config.yaml
num_hidden_layers: 14
n_experts: 64
normalize_top_k: true
balance_loss: 0.00291
balance_bias: false
lr_router: 0.0011
num_attention_heads: 5
init: "uniform"
lr_head: 0.00728
final_lr_fraction: 0.0
Below are experts of layer 11 (counted from 0) of a mixture-of-experts language model. Rows are named router (the router's row for the expert), gate (a neuron's input weights, with its number), up (a neuron's input weights, with its number), down (a neuron's output weights, with its number) and show model dimensions 0-63. Each number is 200 + 40 x the weight over its row's rms, rounded and kept within 0 to 999.
After each expert's rows: a language model's description of what the expert responds to; "mostly gets" lists some tokens that are sent to it at least half of the time. This comes from a sample of Wikipedia text that the model never trained on.

# expert 54
router,213,216,271,228,264,167,211,137,220,158,188,200,268,240,209,142,224,172,195,253,190,224,233,190,235,221,215,199,246,221,237,132,208,205,158,221,222,213,253,191,219,172,208,171,96,204,142,188,220,227,194,231,235,150,273,187,216,179,171,196,130,225,167,160
gate0,171,226,249,210,172,179,289,230,182,184,199,168,244,211,241,237,242,226,147,257,230,214,281,168,255,170,168,219,234,133,181,148,231,157,168,205,174,154,221,198,177,169,166,103,241,165,208,120,248,268,200,158,239,164,242,230,254,142,261,221,204,203,233,203
up0,220,216,133,138,186,175,205,175,275,120,208,203,223,218,181,246,200,248,233,167,192,188,266,175,190,235,133,286,142,195,168,105,167,199,181,194,218,179,185,134,259,199,202,209,235,219,175,213,163,186,189,245,225,250,198,217,155,175,134,187,253,236,160,167
down0,235,182,219,184,149,240,214,165,203,171,141,217,226,247,200,206,147,235,196,127,169,261,209,167,208,168,235,154,231,210,189,243,194,208,278,166,209,186,230,180,234,265,119,222,159,175,190,190,170,132,169,230,280,250,218,205,186,208,207,194,215,166,189,193
Bare spaces and hyphens between word parts, in compound names like Jean-Pierre, Niagara-on-the-Lake, number ranges, and prefixes dis, un.
mostly gets: " ", " dis", " un", " Un", " multi", " ("

# expert 5
router,239,200,212,177,125,140,293,156,120,247,222,253,172,180,219,267,209,176,240,188,201,209,174,129,227,197,244,186,170,235,262,161,277,182,200,210,207,162,201,146,257,184,187,219,242,192,204,261,210,130,223,202,210,280,246,206,237,144,176,167,249,227,212,125
gate0,216,239,191,173,226,142,217,204,147,259,205,217,211,191,192,234,215,179,281,214,165,250,208,183,161,174,200,222,132,267,190,146,197,188,267,212,87,200,164,215,130,186,178,160,223,223,208,195,140,155,240,149,165,213,178,160,214,165,234,164,172,262,210,191
up0,188,209,318,248,203,208,190,193,186,90,130,173,193,208,208,207,189,176,216,198,163,145,232,145,248,193,227,209,242,199,173,243,162,239,215,257,189,173,209,284,234,160,119,191,198,278,226,251,230,164,210,212,244,204,170,219,184,160,234,247,203,225,220,190
down0,162,229,199,109,249,167,179,224,293,168,193,172,215,222,168,203,203,257,226,150,261,109,199,208,238,239,150,236,221,181,132,164,128,206,183,174,97,145,205,248,188,303,173,222,203,165,168,232,199,212,181,236,222,130,208,231,197,206,191,246,155,213,189,185
Mid-word consonant pieces inside European and British place or proper names, such as Roths-ch-ild, Möss-k-irch, Waltham-st-ow, Norwi-ch.
mostly gets: " sp", "burg", " be", "sa", "č", "shire"

# expert 59
router,178,231,243,269,179,217,181,214,133,158,219,176,143,167,173,282,167,164,181,143,226,204,266,181,235,218,213,203,224,200,182,140,185,168,179,138,164,275,203,213,216,218,205,248,151,230,182,133,228,164,154,188,155,244,172,257,255,171,194,274,221,177,181,282
gate0,165,218,204,253,208,236,276,204,65,271,211,182,155,265,209,279,129,227,119,157,185,138,158,189,204,213,251,246,197,208,228,220,191,187,215,277,232,250,207,175,179,223,194,168,154,136,171,252,175,189,213,252,205,218,226,204,200,138,255,194,190,116,185,289
up0,264,238,171,191,185,169,218,140,211,248,197,265,208,227,198,154,252,208,234,196,142,257,179,233,238,250,213,246,188,284,192,214,172,211,231,178,124,187,211,192,239,240,170,178,162,172,174,262,240,206,231,180,218,214,126,167,189,219,143,217,158,159,194,170
down0,168,273,163,264,200,290,290,187,214,229,203,232,189,225,185,138,191,132,266,156,231,127,271,227,280,214,207,177,192,198,189,218,205,217,200,177,186,196,147,285,100,229,216,134,247,165,245,228,217,208,196,255,173,190,178,182,169,183,186,283,265,133,229,157
Articles, pronouns and auxiliaries in running prose, such as the, was, his, their, the after a verb.
mostly gets: " the", " The", "The", " their", " his", " its"

# expert 26
router,246,144,183,247,234,160,225,171,150,245,240,210,169,169,177,234,186,196,227,183,93,195,198,226,243,186,171,245,213,276,191,200,273,205,223,270,190,162,202,169,219,153,265,131,215,179,172,214,141,163,253,175,255,255,160,140,272,123,205,211,226,208,166,165
gate0,152,253,175,222,226,198,218,188,216,193,183,245,131,167,163,239,259,186,197,242,167,149,243,272,200,241,231,236,202,266,231,259,170,207,188,142,185,206,214,149,172,194,162,213,231,220,138,243,181,182,227,231,206,236,207,208,234,192,278,169,208,209,168,182
up0,176,168,206,245,201,260,183,198,186,318,192,263,167,211,194,197,197,175,231,244,170,238,227,188,163,168,221,250,184,272,168,190,189,160,199,173,242,245,236,179,216,131,259,203,229,212,124,214,257,191,166,200,179,223,186,221,207,230,235,151,208,166,157,218
down0,208,224,199,157,130,172,233,245,178,217,250,224,186,167,181,237,209,218,221,218,146,152,236,198,192,194,191,195,154,239,179,191,254,251,181,254,171,186,208,128,174,230,163,176,182,227,189,200,230,213,213,211,255,187,226,183,110,200,212,148,119,156,143,120
Inner and final syllables of non-English names of places, clubs and people, such as Ariz-on-a, Maspa-lo-mas, Babac-ar, ć, ko.
mostly gets: "ć", "ko", "ji", "io", "í", "iya"

# expert 37
router,134,199,211,186,196,220,239,228,217,147,197,210,201,179,177,151,181,198,186,140,113,194,161,208,268,242,200,185,178,150,213,259,185,213,204,150,186,192,130,220,208,236,225,198,226,175,225,180,243,189,222,223,174,281,222,211,222,271,214,189,178,194,159,220
gate0,158,252,189,199,235,181,187,182,173,194,208,209,207,173,256,95,127,246,227,139,101,206,260,232,182,230,222,149,161,177,223,207,149,225,185,156,152,262,240,150,182,202,181,187,201,248,142,263,188,279,231,219,222,228,228,222,210,239,213,208,183,235,136,187
up0,132,176,237,281,177,219,201,171,145,272,173,210,191,243,187,175,192,194,125,186,163,230,222,165,167,193,221,93,226,253,259,237,171,215,211,185,184,194,164,243,172,116,245,98,244,187,229,221,138,145,249,231,181,185,309,188,188,190,163,218,188,199,179,189
down0,176,127,162,214,187,213,185,229,244,249,198,171,180,181,303,191,186,196,218,223,241,239,189,194,178,229,224,198,197,209,153,225,222,267,197,168,179,160,239,102,275,177,204,194,228,194,177,238,209,217,212,161,178,214,265,160,206,189,167,136,278,179,221,222
Verb stems and endings in reporting and narrative prose, such as accord-ing, state-d, announced, said, wrote, had, moved.
mostly gets: " based", " announced", " addition", "ent", " wrote", " had"

# expert 53
router,203,175,106,187,215,216,191,216,120,232,197,286,186,251,118,176,206,163,112,186,141,238,176,174,253,242,220,185,202,101,162,201,181,221,190,163,225,258,237,235,236,193,201,273,216,184,279,242,211,184,213,208,252,258,187,282,228,191,216,279,252,208,199,193
gate0,196,207,231,209,236,210,239,315,146,184,236,179,242,173,166,193,169,196,196,213,215,260,221,212,207,197,243,176,197,228,168,152,167,233,212,228,191,204,222,197,96,239,220,225,182,262,211,199,155,223,208,134,187,222,238,198,221,223,206,238,240,230,238,248
up0,220,220,223,180,170,182,149,171,196,220,201,197,173,169,191,176,125,186,253,267,197,164,187,194,177,190,232,193,242,180,176,277,230,147,149,198,150,200,179,258,209,200,198,264,192,242,237,194,208,244,259,218,111,275,166,208,149,261,190,204,190,192,177,123
down0,187,160,173,222,153,234,250,202,151,192,176,212,185,218,206,234,214,159,242,154,182,200,186,219,209,224,175,170,271,153,177,155,243,265,189,202,221,269,170,162,138,292,214,192,189,206,159,211,202,170,204,201,141,121,264,177,154,246,247,132,119,187,169,292
Main verbs and their endings after a subject or auxiliary, such as takes, served, had, include, voic-ed.
mostly gets: " had", " include", " have", " used", " made", " has"

# expert 51
router,160,212,214,215,199,128,229,193,140,181,232,284,206,262,123,198,205,138,262,180,186,241,213,152,190,140,154,207,194,203,213,143,256,203,208,194,211,235,169,147,246,172,215,159,180,184,155,244,182,172,226,235,226,131,209,227,165,184,187,191,205,240,222,211
gate0,226,204,244,200,302,193,270,203,196,159,156,238,157,178,182,212,184,173,238,184,221,167,288,181,204,235,151,227,208,238,151,214,276,174,155,234,209,223,195,177,177,215,229,219,182,202,238,193,239,125,152,157,248,177,159,254,215,153,189,235,146,215,242,193
up0,270,192,197,232,239,191,187,209,159,219,146,173,155,198,198,208,249,209,164,158,241,179,164,216,211,164,266,237,217,147,235,117,167,176,247,83,171,159,310,164,196,215,175,209,132,143,267,190,149,163,158,272,198,161,240,253,182,166,175,189,207,185,213,213
down0,123,235,191,139,140,202,234,199,139,119,240,260,177,196,146,121,174,213,233,190,169,244,194,194,158,194,205,247,235,241,194,120,200,134,222,151,163,161,278,251,219,243,198,231,196,239,229,190,152,226,192,213,187,194,227,203,124,208,226,198,161,249,151,230
Digits, signs and dashes in sports tables, scores and numbered lists, such as +26, 3–3, list numbers like 2. and years.
mostly gets: " 0", " −", " No", " +", " —", " 2"

# expert 16
router,223,142,210,220,192,199,231,194,235,162,223,204,215,194,230,120,229,238,140,241,160,182,247,220,219,204,265,131,239,238,210,173,168,210,184,153,204,182,264,224,174,224,198,136,116,224,169,163,234,265,245,217,180,184,277,170,180,216,182,182,179,271,197,218
gate0,175,150,218,185,254,149,175,160,240,109,216,148,176,229,224,129,158,201,202,150,124,229,169,177,222,172,179,190,227,120,185,234,186,208,209,174,213,220,187,153,188,232,203,210,181,158,166,153,137,129,276,233,128,292,201,236,223,156,170,187,207,207,258,285
up0,199,119,220,184,210,158,258,270,145,177,275,266,240,98,239,279,222,200,150,172,265,150,231,216,163,232,199,176,249,210,245,186,123,150,134,202,254,156,243,170,230,222,160,205,191,152,247,205,130,123,154,163,174,193,235,159,257,262,208,224,188,252,242,183
down0,191,166,178,184,188,240,250,194,133,204,203,194,234,180,168,172,151,185,222,237,222,107,212,121,168,178,187,162,185,179,240,243,229,209,245,184,108,212,218,160,219,114,150,200,211,227,192,173,221,237,221,262,244,174,189,162,245,142,189,133,202,151,169,212
Bare space tokens before the next word and word-initial prefixes like re, con, tr, dis, inter, pre, as in treated.
mostly gets: " con", " re", " tr", " dis", " ", " b"

# expert 25
router,221,133,204,254,233,251,149,183,124,164,195,243,144,192,193,229,178,239,258,214,238,190,279,174,258,224,204,242,187,294,142,163,146,196,210,206,164,271,203,201,163,202,204,195,257,240,189,167,269,189,239,180,231,191,167,213,145,249,195,208,177,168,196,117
gate0,191,162,139,224,223,163,213,157,146,249,185,190,211,240,189,224,136,195,260,220,237,200,278,252,178,227,156,247,160,212,242,182,207,205,248,180,203,148,235,192,282,185,197,172,193,155,186,158,142,181,156,252,268,229,162,276,217,232,186,183,199,143,203,208
up0,209,215,218,186,190,232,156,168,155,196,149,122,222,190,299,146,184,274,181,159,114,167,172,280,205,171,215,191,140,170,222,185,210,179,192,234,213,214,165,206,195,209,171,292,222,168,242,129,249,227,207,239,205,235,183,209,308,237,187,303,167,212,180,205
down0,194,253,192,114,252,228,203,141,145,274,231,234,203,182,181,188,215,162,243,205,209,146,184,186,220,228,148,221,241,264,232,228,211,139,147,274,214,189,335,188,200,219,236,186,206,235,210,203,146,225,147,262,200,232,197,209,185,142,198,227,191,177,190,179
Possessives and determiners like his, their, its, this, new, more, plus the piece "al" as in alone, alternative, mental.
mostly gets: " his", " their", " new", " more", " its", " this"

# expert 20
router,210,170,202,226,157,252,156,180,155,286,128,270,131,209,169,233,192,229,208,248,199,242,234,161,207,267,192,158,215,203,109,221,164,227,203,192,266,202,198,203,204,219,244,162,295,213,208,175,216,197,125,206,239,200,154,195,236,199,237,255,203,200,101,203
gate0,227,172,133,177,213,162,247,253,193,254,183,147,131,138,216,249,159,213,201,172,197,218,179,166,167,229,231,277,173,180,189,189,160,165,229,174,266,261,235,200,215,110,141,128,199,182,224,255,109,295,125,153,228,165,224,286,166,204,213,195,221,208,212,177
up0,235,218,232,255,206,225,257,175,160,170,210,204,135,245,238,163,222,193,131,154,178,149,257,200,195,133,228,219,181,177,125,217,235,226,272,203,178,206,213,220,226,197,175,206,176,184,249,199,207,233,244,99,162,167,178,145,187,145,100,145,263,179,236,242
down0,122,270,177,200,240,245,224,233,269,130,189,191,216,227,154,248,236,201,137,221,246,243,145,227,169,239,182,240,243,172,197,264,261,160,213,228,212,200,215,233,188,220,165,182,138,141,216,129,122,205,198,154,272,178,232,152,194,227,197,163,220,215,238,223
Suffixes like ic, ian, al, ist that make nationality or descriptive adjectives, and whole adjectives like American, British, musical, local.
mostly gets: " American", "dependent", " music", "ical", " British", " major"

# expert 33
router,233,255,213,204,170,195,279,157,262,161,157,129,173,168,213,210,173,225,189,182,116,246,134,172,197,150,222,170,156,218,203,174,159,119,218,165,233,198,181,185,191,241,248,224,173,175,255,222,174,127,262,176,182,283,115,187,312,144,171,227,173,198,240,165
gate0,175,234,150,187,257,236,164,265,209,230,160,227,192,245,209,198,201,242,160,162,212,206,222,219,177,160,207,260,190,249,203,219,272,235,132,231,213,260,210,130,180,204,193,203,158,195,149,197,175,203,201,245,244,311,203,277,232,183,254,208,191,195,136,235
up0,185,159,234,193,110,223,223,150,162,213,209,206,234,155,215,219,134,198,196,222,221,234,228,229,216,213,338,188,187,127,167,246,281,235,189,239,227,160,258,248,224,155,189,229,223,232,209,126,144,237,169,210,192,185,236,168,162,224,194,192,131,190,261,321
down0,183,278,215,170,195,173,151,236,195,196,212,249,186,141,213,245,145,184,196,237,188,193,282,141,292,189,215,221,198,187,206,214,178,199,134,274,183,191,183,239,172,193,194,253,183,206,184,237,265,148,129,198,215,196,218,188,137,262,233,156,212,225,159,207
Final pieces of personal surnames and given names in lists, tables and credits, such as Wal-ker, Schneid-er, Rogéri-o, plus common first names like David.
mostly gets: " Smith", " David", " William", "ć", " Thomas", " Richard"